python train.py --n_layer=12 --n_experts=128 --experts_per_token=8 --d_expert=48 --d_shared_expert=0 --router_score="sigmoid" --routed_scale=2.5 --balance_bias=false --init_std_router=0.0251 --tie_embeddings="early" --optimizer="muon_variant" --beta1=0.95
Below are experts of layer 8 (counted from 0) of a mixture-of-experts language model. Rows are named router (the router's row for the expert), up (a neuron's input weights, with its number) and show model dimensions 288-383. Each number is 128 + 32 x the weight over its row's rms, rounded and kept within 0 to 255. Numbers have three digits each.
After each expert's rows: a language model's description of what the expert responds to. This comes from a sample of Wikipedia text that the model never trained on.

# expert 0
router:168122099079115122146155132173144167180124099097111124087096147117092106140129154111160103117125105096153089096112118102136178124099165131084105140171163135074083095124102153129151070095126133163087087199156122183131140120176106064100182108163085109086161167156063111134149121102098111137
up0:107185115088151102120095110126082115125105195141089135104127161119158048096130091200139104186130124118052197117102082197151118141134132086121124135227139160108103049083117137164101112123111095083168109163154127129096139154226124078113146104149141148131101088134137193137113162217115029069
up1:173144126071132160113099101113133114090179170129130098128074167116212197130103067132120083146118146153133103107108138205181064121111069111119118148083111122101108088149090095096051117093104087113119192133148132109153054141088131122120155129205113069159154151111153106165160120073139110097
up2:117106111111132146121146110072123080165129126128112085164146137087165157101129126138151112143142169120094129143126098110065113188156061135175098148112121144156110161098126040126121104153124127083127117114100152058160122172149144147105117120177115135089088114118146150148088105103075172125
Description: Institution and team names. Final words of proper names for institutions, places and teams, such as Street, University, Racing, County; also name-ending word pieces.

# expert 2
router:171140128108128122119167138139143167157154115098140137113098163180082106159157159084137138123162105123140083104118084071126177114116161149104156115186144126078122112163127167122154095106171119183083107132175113165159147100175073084089183115154110112082171138148100085123186132120088158125
up0:059161084143169071085074193084101117135141166153129105118162106162161130079104136155093106124142121125135169133138135167136086115120135091126107106118084114132149086097120201160084113162088114142136140104104141186157151124131148117134146106169113165141125109090150123154123130173084085120
up1:131135132099134115112110133093099091066120107105161142144097137133137135117088112143114123152141130147151099142088150200137093156048070119151103151107112102106133111107132121119053107055115118116121182140124114141174140134123127161136111123147131109172130110080124146176124135113097110163
up2:117097110114139148117145109073132077163139129131109092165151140080167168106125132132153120145155168120100126134125094109060111188151058138172109133118118140155100157098121042125118101149127125080123121108106158071168114174148143143102129120174111141089081114112148154140100096098080180124
Description: Sentence-boundary punctuation. Full stops, paragraph breaks, commas and list dashes ending a clause, especially before a sentence opening with The, In, During, After.

# expert 40
router:178168104072169149120151155106142165164118148099126089137088184117072101183184163074185137152161126087113108087114114082127174087079147163112135146156154116114119125118098171089131089124111117162092099122153097193167127094148124109082147146126109132100167139168088096162155112125085199166
up1:143108138114169089178114131131107092081137148141163135142134165140110178144167092116151138169127183216133075105116152131170091079128129094114066105141091116141132152138120124117025125054098133137078173155154098134129134134128062161170141103098131176158155144129097115183150136136118080126
up2:111107115119138147107151092049126070155140114148100103169136139090164170102118147124142119148132187123095110126139115125076086176164064140161101153133111159159098163109123042085125111133129130080120106114100158081160115174136135159137118113185096142101083119118121155150084101088067167121
up3:102173120129140153145143132118152088101175119221173119066179155165130149153120162158128127148148121186153184134121120110174162173089093137150071135138108124109121154138153074122135138102081125121177082120099094096131162221092162188091103107092102116122067180126105140089100138111104132175
Description: Function words, adverb endings. Verbs, prepositions and articles in running prose like is, to, by, a, plus adverb endings, e.g. phys-ically, method-ically.

# expert 51
router:146179094125086139108147111146157180172143134110141129130096134174066122163109130074148131147143112091088104125158184078141152072099170122106167119159175146112093108166090168073204080130135111151094132091148083182170155079121093093121163091156059100087154108179085121115162123102097131150
up10:122088089082101097170156156162137056120125091138112165140105076162147079109143070146121110192149144189106159121114208173115095143081123102102154125160107150175130145102155105146153179092117138109107111115167095104068067086136144134173134152157146098114121180106106129202153152164138100133
up11:086104141122151153141112105125095061117184142117125183098155129083184094131104117193124119115117163117076106105127102119106100141142144091177133143087103134086166208138147097146121109121139147125120113087081089123138150122119131131178124080119178102099110126110200164104069168083111131133
up12:101113150117102140104129103132108080148133140144107106099123100123161098183173041197142100139107172184170131176089133112130174111141094121095099122084125170151116079120203168146100181098131113094132158152102158127043066131116132180199159129118163153150100070145169118115045189107167121126
Description: Word starts, headings. First pieces of uncommon words like Wik-, tra-, non-, Se-, and == heading markers, especially in taxonomy and awards lists.

# expert 60
router:174136083072119152139170166131171180154139108113125135152078179166096103163150188081137139155157089087124104065131122115108172098123178144111149166164150108106136085166113167103139076120148124146090101129137086172158129113127097083088182106179117115121162128139117080142162095094080148139
up0:079139103109132123136117130131058132094148146160122136106158163113139106111101116139107109122196113122136186170156089175124151175115116054182125154177110109132159126091118116154085086108093101130135135111093175082093104147156156110129175118182162179138116104111146145087081151222093081109
up1:149137121093111132125121147082093087073156132107151186140123152133184162092109078139114107149114131167123108118120150191203050116087067093148105129109080131112143100141133115105050126054120107133091173145138127141167095141115117179167110126171136074181147127124127110161149100118088110117
up2:125104118123147161119148102086142068172136134132113098171153148084179145103116127133144121148149168124103142134127100109056111186142074135186107166123114132150118147107092044124105109141118123063129122102102157060167125183153152154112126124189096151082077108110162143141093112111078184126
Description: Sentence ends, initials. Final nouns before a period, sentence-ending punctuation, single capital initials such as B, C, G, and bytes of non-Latin script.

# expert 33
router:158163081148092109104186114085146188143151112083126107182059144165099169169117174110134155077146130084128120125129119104149186085101151131081165157175190096089061130157084152072153094120150111167091087138138097136179146136152127084072166134171083158055165132155104095093121134135103168175
up0:129149090137191098141122074095070080086148186117128133082149111122130106097137079153059118145201169163081166156144095133133126155090136108181147133140154147131199040092119138166090136064164072124105130124112170085150127200140129065094138110172095176113158081152141172102097131186059077106
up1:146142121086105117108152150065107087082158139096149188124112150137185166091109083121118106148101131155125118125094150179197045136088086090150093130137084111104154090137135118099063130042118107111095199149118095127138094151123114181172091117170146090150151144127109102163135094129097111100
up2:132131100161126116162164112073179080178140136155127098187095119095115106158090133162168122066123104129115134125133076113036128156152084161174091142121119139152122144144097023112143124120141125058134089092073140071128139149132118179123119101176071176104114091117118155144062105110087154091
Description: Mid-word pieces, common verbs. Short letter pieces inside words, like en in weren't, her in spherical, and plain verbs such as go, comes, fell.

# expert 9
router:151113106088097142111162159137170159163183121093187091157089184158095103134162177097178174120111094090150096084122120100105160084099176110124172111172168125110109098152106148163179083091175102134105060151151074143168177070129110102110159121163092110121170165143093097144157096115052125152
up0:069142094100202109138164121090083135104193167137123076114149190155147098080131105161056095190162140129078169120093109184141106178129087101214136161149143152129171082109102157140075104126095097111157104089096157106141113146159109123141172081101132159205144127141143152107122177168075061117
up1:146141133080109138125133142108079083097131124078134161124108140131177161087107099148120110170112130158130121101116147174186076141076080101154104128110082123122147119148145109139065130056125097144087143122133135129168084133132108197154107103157155078158139150120121103162136124111108086115
up2:124078105132148151119170084097141083179135099163145109149135142059174144091127117114142101130169129103100125138133118121079081162153053121171137162090111122149116143101073058108138110147109141084141116095075166042168147183094097129091137106165111149111109108139154123140142105095120144092
Description: Coordinating connectives. Commas, and, or, but, than, more between listed or compared items, plus hyphens inside Korean personal names like Ye-rin.

# expert 47
router:151122115112105146132189106173184179195141135098162084154103134168099095169146172111163155090165085123118081120144127089099162094101164125094163160143168138081117114146077164109168115126162083158105110134174097137163158103151098105087120120156105109102172167176075096152175112127098175134
up0:092165096155166122100130174094080148160202123150100098139162160149169081127132091181093140154113128167103139166132091133106135183104082093155128187165130136164174087117129159124070128132168117149141104163065143120121114147169165157127123097211123188105112099183166126140078111162086034128
up1:151140132089110125126126148091089071087156128097157193114117148133180169089112082135115123149109139167131111116132143185192067126088062105147101142131086136133148103140135111104045131045113110140098170135136117139149104153105119190162103122167136089183153124136131116172126109124087117114
up2:119102111108144155125149106072130075169128136128103090172148142082168156090122131128153118138144164125087135151126111112068115189155061127177113147125119144151106152110117043120124106146128125079124113113111160063164120172154143149098119120178114135085083119115145157150102098102072178118
Description: Punctuation and cell separators. Table pipes, sentence-final periods, commas, semicolons, closing parentheses and heading markers that end a clause, cell or section.

# expert 63
router:159152106122089158141167146114164158154139090107155145126078163177095151145169138091150165141183106097129085103119129088133170112095171107108169127188166131066125123177102172111172095128146103145123106120159139123150151116127095087083171111192090121127142158161110103160144132121110163146
up0:077126047113139136135120128105122170096133165162122144084146089114177147149109111140131151120162162163057153138115087164096115158123122095180147135153133148116147107111142147180033085127121126113107144105108133132109137154151102125073135102140139190106137099117190188113086184217084076125
up1:156146125092110130124138144090101097081159131110160191136128148124179161085112077130121107150109143168124114110120154194204058115091068096153101124120078126126146102137141124107055130047114102143091177139136117139159097141118120184161105113182135077180153122131137115158134104119089107116
up2:112095115109134130157103133106084087200153100075109107131140138056168154101144138129117127154118137116116090120124112117085111159149108123183102147089126183096139117132130029128145101134105120089099149080150155100116147191123125160127114090201086181088080099118133141149122106076086134137
Description: Prepositions in sports context. Prepositions like in, at, for, from before years or names, plus won, winning, and ft-in heights in sports biographies.

# expert 32
router:149112129115113112106175122134139175122121123084138093108078138170093149201144183053154115126107093097165108094138129119186207111088150128106130132154153129118122114163105142138131100139108124165115129168147090148130119117184108106087146101153137149092163155153079102141133146140091143154
up0:079180107156202138111123166147107151125128148155108130128183128172165149114116112139146107120165101129103193147126092166131099161114081041200120124155114122128142142057086143180058117157151109157144092125101161131131148142149154151103162094161147196109107139119153145132118146213091108137
up1:144092131091135112099148148115056081067176139089156153133133156134189144115122074128102127131094170189147099142078118131183082120099077078151132134086086143131110119125176106125040126069155133165140135116149129153134092136082106168156072130151144087123140156148165107191099085141124082084
up2:122098099104134144136126108054122065164158136133114078164141142086173154140139139130163128125170150133071129166124095120071113188165043122174112137117104131154084172083126056123103097129123121070125115121124167067146136171152159156093135111162116139082073112091134143163094089098081174119
Description: Digits in numbers. Digits and year pieces inside numbers, especially coordinates, populations, dates and scores, such as 197, 188, 47, and spaces before numbers.

# expert 14
router:163145118089112148119169142130138175155139114098145099097098135160080145159148171071167153134147121110124062130078145081091188126105176136106158140158146118095121127121093170090166115112144138190093107149166115167151159103171079090099181133172116104077176155178071090118180121087082145123
up0:106148082107147082115107108121047146133108166128135126126181145140134090129136098144112122105182099108123190164148088191131113155162095063182126160121105162122164091080113138177055123099137116142156133075112149114106120162180158107118165108146156190147117111125135167113122141208103059120
up1:145132122089112120128124148086094091082159129104149189134123152127183156092112082133111109144105141160130114117119150192202057122089068094146102128119082131116147097145128128108054123043114108138088178140131114140164101141111122183172105118171132090172145128117126112158138098126088103117
up2:134107119119143131162132096077134087138160127110100111172148139112160180131132158112157139150161141121097100166150132127063099163145059125188129139125108131143117166090103038116117106143109115072112106101129147072145126171140134151104138123175126118095073106103143125136083112093086175090
Description: Mixed punctuation and fragments. Sentence-final periods, paragraph breaks, parentheses and heading marks, plus word-internal pieces in names like Radio-C-an-ada and Veter-ans.

# expert 1
router:185133101098113127145135160130162182190133140100162125134072177158114125151153139090168142111112090097155075099126099100128163117095152154080151156172129125148118122145106160109173072125157123167100080141162120141155132069180092067095147111144111110109188172184095095172163120122092174142
up0:123120093143162128144126142150093121086132219115108129091152156171141088106092129173079159105167107097127165141072075143134130193110099097149163138147106132132164151087132135150059083123127087121135093125114131149147105133174137106172167133169118133093116135137147142091112173140085071139
up1:146125129086114126136133139063117085092163123111133208112104178136180166108118075152116097151109126150110100127119149195176063137083075116126106136118084132125131072135149121098044127043119114136082173136125130133151098152121123184168121124163131096159162124136131118146128113112097108112
up2:119104114120136145113146102078130077169140128131110086167151132080166162109122130135150117143143173121092126133131090115054109188154059145183106139115115141160110153103122042125119097149118126080122115113106163063163119169148148150103124123179112140092084118122149163143093099091077180121
Description: Table cells, foreign names. Table cells, pipe separators and numbers, plus capitalized name pieces in foreign names, such as Krzys-z-tof, Cupa Rom-âniei, Gonzalez-Lopez.

# expert 57
router:162128111113118129136159152146149163128137119103149131138108146159106143155152161095186134108109078105156080085093120098082169105107167168096164166169147123092095075186112144139135091090131115153115093178177112127184135123141068101097158132167107122104174148180099068146150130118094163148
up0:101150079097156135120091144110075151103133155159129111096157160136165118141111103161112122133177105124112182149139089157129089187128097066207175207164109145125141133070109137147063103109106129119127131096087155104111145154133132123127162115154119191109092098110142153124094153202130055114
up1:132141112108106128131132136071085097059150148116194181127112167123174159105093090124107115133134131159125123128107138210199052118106072122147093139100096119116140081142143118127062123061127128144104178156120145144175100130109132185171100120143134100147154110127161127157140131133088103117
up2:115105136135134156123135091067132062163136141154094102163158148049135137080124137125151126128174127106102137136115093108073110191154047162158125142124108133138112164110141033113117091133119105053099123131115137042175140170149153137093124130178150127102102118096165153136073099111090157122
Description: Surname and place endings. Final pieces of surnames and place names, such as -bury, -borough, -son, -ton, Wilson, Suzuki, often in taxonomy or lists.

# expert 52
router:166170103083090136122195160133153169140163129125150087137106120176087150161187165078154140122117074100101075093125146082096197061109143108136152144128172154107112111153088161083138110146164119180114139160188122178173141119150095129081191139139092107107131164170070085172170121115108178152
up1:152096126088131115111144145086102077060126138097168138160131150157139139108133113156108139152134160165151093142059156196125078124066094102107085134096104124102124100119152165145030099086103149141087134131126135184160148095154121181163137085147136128155123157091135144175129147102090064127
up2:126104132094146145098136106069123057139157099132104093160140100058153153120113137134140106145167156133116114109111141095058110178153061143182103148144117130167096201089119064105118111145125130073131114112127160076147118190124164126108163129203091180082093114098147160153098110073063164138
up3:096118117108160158123137124113137079083114127161139152099124123159126126159091109167136123142145096158177180141106145110126113104127033126156091120137070073106137154124152098147151090149072111150166165116088116104090132211107133138121087145135112088100118127074158130157111116081150091175
Description: Conjunctions in media text. Conjunctions and prepositions like and, for, with, but, joining phrases in film, music and broadcast articles, e.g. laureate and.

# expert 3
router:173105099083130149113149133151173167146174124079117107153098150148091146156181159097174127118135081102123096087127106092139177117113161149114168125144165112097143088163086155126156116127136092170103116133180112139092163088162090090105202143157109099120153168136104088167160124128086157146
up0:076149057143126136118108158133071133103167172145120150099219121132182105096113089130094137119182145142099180151132075134137118121145133072127111160178096144118166078085138121193050130116125124136146105115136175076125155132152157145100159115155155212110116114134164183115061160181105078105
up1:152135133097123141131138143084094117099148120135138126154153101145196158128107081139098095120105172141133106166117126155142076135066045102116112139118097088140123099150156100090063120054094109142067146120148125122153121124113115190160099117162138053153128139088078131147130101119101091137
up2:118096108104139149124145100076123074173126124128108085162156139083167166104118137127150110145144166125088125137128109110060111197155068136176110143119111133164112155100129043131132108145119117075117124110118154063157117172151138154108122120180108133098077124120144150150099097093074175120
Description: Table cells, clause openers. Table pipes, line breaks, commas and year prefixes like 197, 196 in data rows; also sentence-opening After, With, Despite.

# expert 34
router:153136099073118159134185114143186137187137108079125092153079195164092115172175165087166141144134089087169108083117110092143190106091152117103156134158171141086102100140085152118149091120111108154106099138145111140153151087155114110109161114149112103128176164160101101150155106129065168141
up0:091145088118152159115140099094095145108155177141130106126173126130171174106117114152117153112104124125099141172122063125110090133123100099169174155162126133120137112098103132161042157124097123147171133100096160108198162123174139094143177144128167172109132117115155153089079161183085079156
up1:156138112078110109128110146093099094086157115085153184125117170140186161112119076141110119152103118196105083118128139193194049110098071106146110124133074131117141093145144116126056120052113111144090162125124126150162098142097134187157118125169129083176138152135136121155129110114083124113
up2:114102110107138151119145103077130071161132130129111088167150136077171162094130130139152112141147170129095140142136099114068112200148055136177111140121120140164107154101119046132117106146124127081132113110106161069156119173150142147105123120170115135095085115112148152148100099102076173126
Description: The and Turkish/Arabic names. The word the after prepositions or commas, plus inner letters of Turkish and Arabic names, e.g. Yıld-ı-z, Ay-y-ubid.

# expert 61
router:166171128108112161134188136119173148161133120100145150141138117172125113169156139088144157140166111088117072093139126078140187118078168094127204119162149121132129130163107189071152085170149105158065119139148130153168124132200074093103152119151085115093163153140096092171175138107111161134
up0:067151103101155142170140090089084152102102160134095121075127146152152104106141095173125152150173105134114138134121067174152103157122118064217161162138128145117152073067107168152098107144087088152156111126129166078149163151155105084106194090111162220168114095159144178112129157187100064138
up1:134137128087093132129136150083095091096179128114145188130121156128174159085113083148126125138116135171126111110119135175208067132100065088171112116126082136117148099144155128106075113048124101156105156148133127141160108132125121190158084106191144081158140149151121094157138087134088105108
up2:137110139106157173113172098090120103160140115140095073136172138079164168115136114112145145157145145125084129117106118127081106162123042121195089153122113179152080162102099070099124116137136129093143112132087143053140134183138126131135134110155093159105075147136167155136091100095081159150
Description: Table cells, plural endings. Pipes and cells in sports and film tables, with plural endings and pieces like -s, -ays, Rank-ings, and Korean name syllables like h-y-un.

# expert 16
router:155145104090149169111141136140162136173133097108183119183088141142079124169187133115170116138116092102149082082132102098156161131088189125065160178139153129106106121161086162134164063107173117166105104154178117171168162069180110090095155102149098122086173113147105101152164098082113155188
up10:113093079102097113161171170180139066129121084151106158145103086145161101118142047162124105190160156190127169119113216172093093150067116109110144121152108151179119130092166091145146157114129129118094121124143115093080070075133139145175148157150137111125133157099084133187140168151149105115
up11:079108136148131146127094133125107039089171115121120151128178114081192102149085098196118160114107117117089118092127133195076085146156123103133156167078104150092129158122132101156117167132132127090131140095074104130121123100129107166174136093132161156149103092083164152104066154103100113128
up12:105141139123115130137148129187109126200143118167109130084095063143134104154160033144073108159086193187124098156120108121124167118164090112093082126099120136170112130111148166138066152104110150123108104157128158128043108137159166184194137149132151136139138109127143125102103192058158125104
Description: Mid-name fragments. Word pieces inside foreign names and terms, plus commas, years and digits in lists and infoboxes, e.g. Orl-é-ans, da, Cour.

# expert 15
router:178164102105128117160175122119155150136152158108146120152082091134109137149139163091133148108147099102099059117146149101102153112084142109123190125153152104111133114218070139072185100115114091129080108147194065142171114126137101091103174125112085093124171160174091097158166087099109150145
up0:118122175088199069107155123085048126159150210160108120104159138127119084092160107172100136174157135058122112185101067159153107153152126082151145159161119116128129107081140159168032091178089074113167111091093147124115089120142153136129165135156077174101153124146144167148131132186104046137
up1:153130114085114130133139135100071070074151133134159172118136171136186173100109090116109117140106134163140105104111162196192056116067077086151102135121080127127134080150141119113040136047124118157118159135115112156163122149111126178147095131177126105147146116133131102177131088130080104131
up2:126101110100133171123149091072132052191121132122103098167153131069164144099131120124152116143139170125101123125121099107091108178150063117199109136115100124120101150129133048122105124149126118058123104090103153071158108155146130147113133128173103125100087129116142171153107100104056165127
Description: Prepositions before objects. Prepositions and quantifiers awaiting a noun phrase, such as for, over, several, every, of; also table pipes and section headings.

# expert 35
router:180106103089085158155187140140147162158116159092129129155099180150098121194153169097130130102169103089096097084141086096096191124097146149117167174167139112097094081121092160094161098131112079161127104142160118160158123152143106089095159117170110095135167130158095089142162137141082150154
up1:150139134082107117124124141097083081084147137100143181128110143136186168100114074134107127135109147158122117119112138192198059136087063105166100135124079127114145090137132116105042114053119097137097176147120113139171077126111130185169100112167138081175150143126125109176151096133089112109
up2:113094111105141143128153095068131069159136133133099087165160137086159159108121151125158120148154165117096131133129100108070101191150059127182114147123106139156106153100124039130130108158111114075119112107112149079151111172149142154103130124178114135089088122115142148147091102095080173120
up3:115105144100158131102139139123123099112140151148157122051168135140141148166093172206109101108123145232130156109083097113110162142106108130145059132182101086127139117144116095108128166167107119203129115140098077105068167223102147165152131105190113123119113084099132153147098146052079107154
Description: Articles and copulas. Articles and verbs near a sentence's subject in biographies, such as the, an, was, he, first, plus Greek surname pieces like -oul-.

# expert 37
router:141179116106103122159151146122179155186150110089115158178117163140104105177153136128154121126156084075091110083143139079169185100104137120091181124162166131104134104161095167084136080142127082130082124119143104153149119116164132098111156133142086119108170150135102086136137091101082153168
up0:144175087127163131115129131107123109136122172141115114167142148125125119104127126216110153167107076123115170137129080185124113171116102070154142175120142128137181082110094136164041132162140118140155129125084163107100121183150130130130161102129132200182115133142126105075130113213060089128
up1:154147126096106131117123148093091084073156121099160187134127142127191170091110074132127125148120145157131116113119148182190066121093062096160096142124078136116156091135129111107046125047122111142101178141133111144158085143105117182171104111173140084171152126127138111175140103115081115125
up2:125116128084154095111153114122128102176137141112089091140131151138173145116128125123172118144109128134082120121107116103094089158122073139186120138153119137152117143116088025097100062137147136031158120153119123100202133161141133175102094130139115112110129145114126143133064116126088163156
Description: Prepositions and line breaks. Prepositions like in, to, between, line breaks and table row starts in lists and filmographies, plus the s in on-s-laught.

# expert 41
router:150156057099117147137166106137146144112145122109095184139110191151099128154162140109143149135148110091131079108123152113138190100081160148109163148160160160118112099149111170110135098137099075179098082151144167156163082109146100096103140106150104130138139163156116135145134137127102148151
up0:077152051093158120157100104139047095096145178156106145137137232113148122083140070189134124139128107182055148112135110168137098138141113116212140152135153141160159093134145127148061095146063075141179095147104147116125082152180112113081138131171111154130075088110124127133088158161099090122
up1:159128114072090121182128157083079074095166130157153130121144191144182157110144090115089108129139120197148051142116135159188099146096121079166082176120110130106143081137119104123061126073117110116133149148114154189129119140108121169152095139122150125139177139091102104132121124084055080102
up2:133065177121160122104169138111146119158141130105122028149138120093136158109130141089119124130193099149094138112119133128089125171108080146159075114148118158102113216089118069140152073131101099060157107115088125082145106180131165099104151116168090169077089152116129160119074091114066168170
Description: Table numbers and titles. Numbers and symbols inside sports statistics tables, and role or title words in infoboxes like footballer, Governor, member, Died, Mandarin.

# expert 48
router:124137112076113145087137121153141145146167086079138112144101167139122103163150155100148160111159108070162081093127097120161174091103151132132127144140163117116141136174085145116129051110166116185111119132152116142179179112108092096096175130173108088114149145183081101124160123107094158156
up1:140143127075104133125126144080093091086153138103152187133113153137185158075107086134101104142108138150128103128111141187200051123094068092160106137116084123118143102146125124100033128044121088133092178134124114141161092135119128192156107122169141081166145116131137121169138098113093095122
up2:150136075106137138122115121087155072188154120143064107178153130106146162084179123109157120135156175123139152168124133158081107151145057105122143107104120164126049179161116072114109124161109159097052098143105132093154160165164122125102127087151102112132077162114145175089068119093096189093
up3:152105114087136163127117106123100074106135142154156159086116075161129167177107148208145179123175158168142142159092102129120154126140121108165121087169070116065098128123159116154135058146115114170178075115116127173083151215075153149173105180115118115085102118100094129176108128112130127188
Description: Articles after prepositions. Articles and determiners after prepositions, such as the, an, its, at; also hyphens inside Arabic names like Al-Qaeda.

# expert 31
router:142138092080137148129125167171183155154116121084140105138088131157100138156169158068167127150123084108162071075148104069110193104113163159098156146164150125078114097176111165101142093117110106162125097133146098152163119103169103084087141115149121119108158130133102100171174112101097153159
up0:096137095099164126134133146091036156107153139149067148072197152157155153064114073123142136135168130147091137177128080163135110124149091072182165131182112107166173110099079118115088117076093085129166114108088208086107106159170158118126163131146123161104094087120115163141074102186105110159
up1:151133123092114121117126141094097096078155130109149189133126163128179171099118085141117114153109135158126116122114147179205051125096065095153099131120078135111144102137137124102055118053119112134095183149134120145166098135121110176158098132168147083173157122120115119164149097117086097118
up2:114107109114146149118138101074128065163129132127106092157160134084169165098114137133149114147149159127099123129135099111078106180143068140187116141110115136161099152092120053123122112150112116082104114100111158071154121180153142158097131129175112143091084106116145151151089109087080179117
Description: Contrast words, name endings. Concessive words like However, Despite, Although, and, plus final pieces of foreign surnames in sports tables, such as Zampier-i, Hidal-go.

# expert 59
router:160159093116098155160178138153149177133115133087114156148071172159077147165158157086144129135188105086152087115139071087113173087093141129133130144120153151093102111152105162127151103100141151190067108152139122174139074111151096070101142129156149113063194156157095112127147097132064170166
up1:155136127092103123132133149092091095075166133099160178129114152132179158079108082147113116143108140170127130115124137189200057116088068097152094140123082142110143092131135110103054118040117106141104171149131116140157091136117125182171099110175135079178143129137136116159134103124090112114
up2:117107107110139142118145106070120065164136132126108094167149133088174156098132123131151127143149174132100128142133104113067117188159060136176099150121125149152103167100125030128114105145126137081134114109101163058156118174143146154104117111171124140092091127117151154156089098112072174121
up3:152096119108145121110150179148099081124125089192131098089165109159124090105095132160114149164126081166157152142081166139095122112156087127187072112190105069071109172141164126156171158140072059164156161105136091101090160210129135194128136145132148096086081118096148121187155125078125099171
Description: Capitalized name starts. First pieces of capitalized proper names in lists and prose, such as San, St, Mar, Bar, Ch, and non-Latin byte pieces.

# expert 8
router:150117107066116157112156149132165188166135103081163110110079157160080125182154163086172131109173097084130074109110093097141152130110168088087154179141146112110107124159129139128167110078151102219082094147167118159103140100151086109102167110118121114082182177154098081158157114101111136125
up1:179096079090104135163152141130102106076111079087135116131168145146128106120093092122141147162126159180175110107126132144151056162070111073158100119117102163116120170099156126110069187098100110132121203195157153141129128075129119210146110112099145122202116147105139115149090148092112096122
up2:123092105110134148137145108069124083162135123126109087170157159090167163090131128128155113142147156117087128151125104109071118198143067131176110147117120142160118151110119049120119087156118106080129109106095157071173123174139141152111119111171116145089089120108154132152076091098077182134
up3:127130130095151149093130149078133104070127100157151144068117102160079125144106145162116137183150123151158143133110137121112167099102054135158118111177122092081100132111166114118146085127139118178143124080106087070088156181152145098147116099116130125094081130103132153122113083143120094181
Description: Proper-name first pieces. First capitalized piece of a proper name after of, a pipe or comma, such as Cal, Kar, Los, New, East, Coat.

# expert 12
router:159116109084115124111163144092175142139128124073166136079114136158082129170151156077141166140162109078115093107122124094158187109091166133064139152149167145114111090161128155106182103123168112188101096154160117158145178120156098090090184169173088104093148171135085076147165081101079178121
up0:088134090128101138121101153115061119142098143137124139101151156118189090122135119170095119119148140119125181154106065129126130103137110105197120176172112135148204082114152136131021108096091093143137140097083158106122166143161131176102155180168130168105128112115071179094089130167074082090
up1:156142127088112128122121153091092078084162123100161190126120147138181175088121085136114127156105144162123123121127143195190062117104062106151088138119079138119137105134132115106054119048124099145091161140137110139163095153110127187160112122174137086178140122135135116172135114115084114122
up2:116098112108140148127145112069134080167131125134102093168142148084166162093137133135142113135153162125097130151124110115069114185149059133178112149104123154164102166097129037130118110153129128075132111093096158069157124178143147152095132131174121143093085117104138152150085101093072173111
Description: Capitalized name starts. Capital letters and word pieces beginning proper names or titles, often after a pipe, parenthesis or quote, such as St, W, Christ; also month names.

# expert 24
router:152136077088104141111181120111180149143143129086150131131074163153128147166162149096174155120141100112116115076111118073115156119108168140126164162160139110127102078155108141121149106090103106168096081158146096132139114155169054081078170091130091105095169178165086104226129104122114154170
up0:080181061128183118159096125133106078109145162118123133126109140131150108138139106158127135146125109162089168141110059169144086136124115095196157137188151140166157059112118150175094113145097064149177092155105126115147144195146106116115150069111135171111087096172157175138061130181052062121
up1:152134112084106138127124148092097111091168133101148196142120169129180163085107083145111102144112148147113120124119154200197049122079080100136110135121075134116146088143127122115045134038121098143092173137125114130167097142120104176164110114172130096165130116123132123162148113121083122120
up2:152122149114146108168136103059118120153149117101102092156127143084148183132161130145152133174168125112052091112121111139076114170127072152197159101156122121171108216082091074081151128134111132040156125109097113080168124201166134155145139108198050166149110128097125140164115097073106167149
Description: First names, word pieces. Common given names and mid-word pieces of names and words, such as John, William, Bog-ot-á, Ed-it; also year prefixes 193, 201.

# expert 11
router:142155100081114135134147128115174167162116126094154169151080154174062131133155196114181141208155085089119111108142147092137179080097147123088149126162166124075113111147092148074139101127136124164101091142173090170116143103171085111086127146165068149096129176134092118218143081117120183173
up0:105133084135138093136138105164106137085115193131130104105192150104189133113152160181110122171133107152143150154116088185132085147126101132171138130133131181095137104134105170178069069133121104135151052132110180134114125143154115102114182094142152205121106130111126157187069112182085035128
up1:149139119091103124116119137084085077073159133104157183131124149122178172088100089136116107145117143163120113101115141183199058130087062099147106127129081131116156095142131106093045123038113111141103179137130121137150108135106122170166101122178143082164152129129138104161137094118093117119
up2:150126122138154139123153083070159065143137096155081105191103172139115138100124125135157153147163112118100093132128109110074115113149080144198113150142104145148105179102097077083119158134110121058153133109101132068174095151145166130135133115182102166093100119092123152139084098100063174092
Description: Table cells and abbreviations. First pieces in table cells, name lists and taxonomy lines, like capital initials, month abbreviations and Pts, plus from in age-range census statistics.

# expert 58
router:171156102092111112105143094116152164180121105102088140120105140167102143175134125088135202153164109095127129069110129099143151092104175101082143163175183090089096087125099138074147074132152129177100123172183104163156132126187050076097172131155123073119148145154079089161162163094122146140
up10:127115068119110112187163151165145077117136099139119150141108080137139070132144073151120104182181159197131152124119200167089094151077118106107152145151105143177138154083169087131154146107134144108081133118148101083090074075150159145178154141169127102115127163074100125169142168159160107152
up11:049098146154114130127131154071113067123154105135096107168193134113117090140096089180062128104076127131146156132120132161112155190109114087140138181071122139098149156125089097113153177097100106128096122109081122154116086131168148141175091070148140051150117129098167175102071105131136129106
up12:057135201129126181157097098123141109148126181129086120108133132115198147121134040150087119111143162154121095142119140154134131148150140085097112150119146099129073087131141146188147114112110152109121091164127123120070086159116086136171151153086129163104101113156086138131119180125120100140
Description: Noun suffixes. Suffix pieces and word ends such as -ation, -ings, -ments, plus draft terms like overall and career.

# expert 38
router:164169121127093129124180142131180148122167105064120132151103143174106161171156149128133121111113106105121100090149095146131171111102167120119102145166193111127083115164097148116128095140165117159122082163178111133173124053148084078108142147184087142122168150167044074129133142122046125187
up10:120095079093101113159172166178138065127120082153107154150099084146160101118144044162119102193160151186128166115113215172094092151072121106108142125154106147181121131089162089149148150111124132116095119123139111095087066072137140143178144163152138117123135155097084128185142170151145100114
up11:083115127116119175155105138105097047059149106149132138158170142097191120148091097193106131127128123128112111083122113175094080114141125081153163184090106151091145177134127074160141156106168131139123110114083103176118145146112124132162129091115193146139124091091180160113051161084082134099
up12:085101142079130155117166068144097124176130156161098088102122101127161111161182069176126144141095161177121096198123112088125166146172105150075106141117121129143137095141176154171164178095113144105107126148095129095054089096124160156215128154096157163149128098135132135092094150139202134141
Description: Creative-work vocabulary. Word endings and nouns about films, albums, songs and writing, after his, her or 's, such as film, comedy, wrote, debut, story.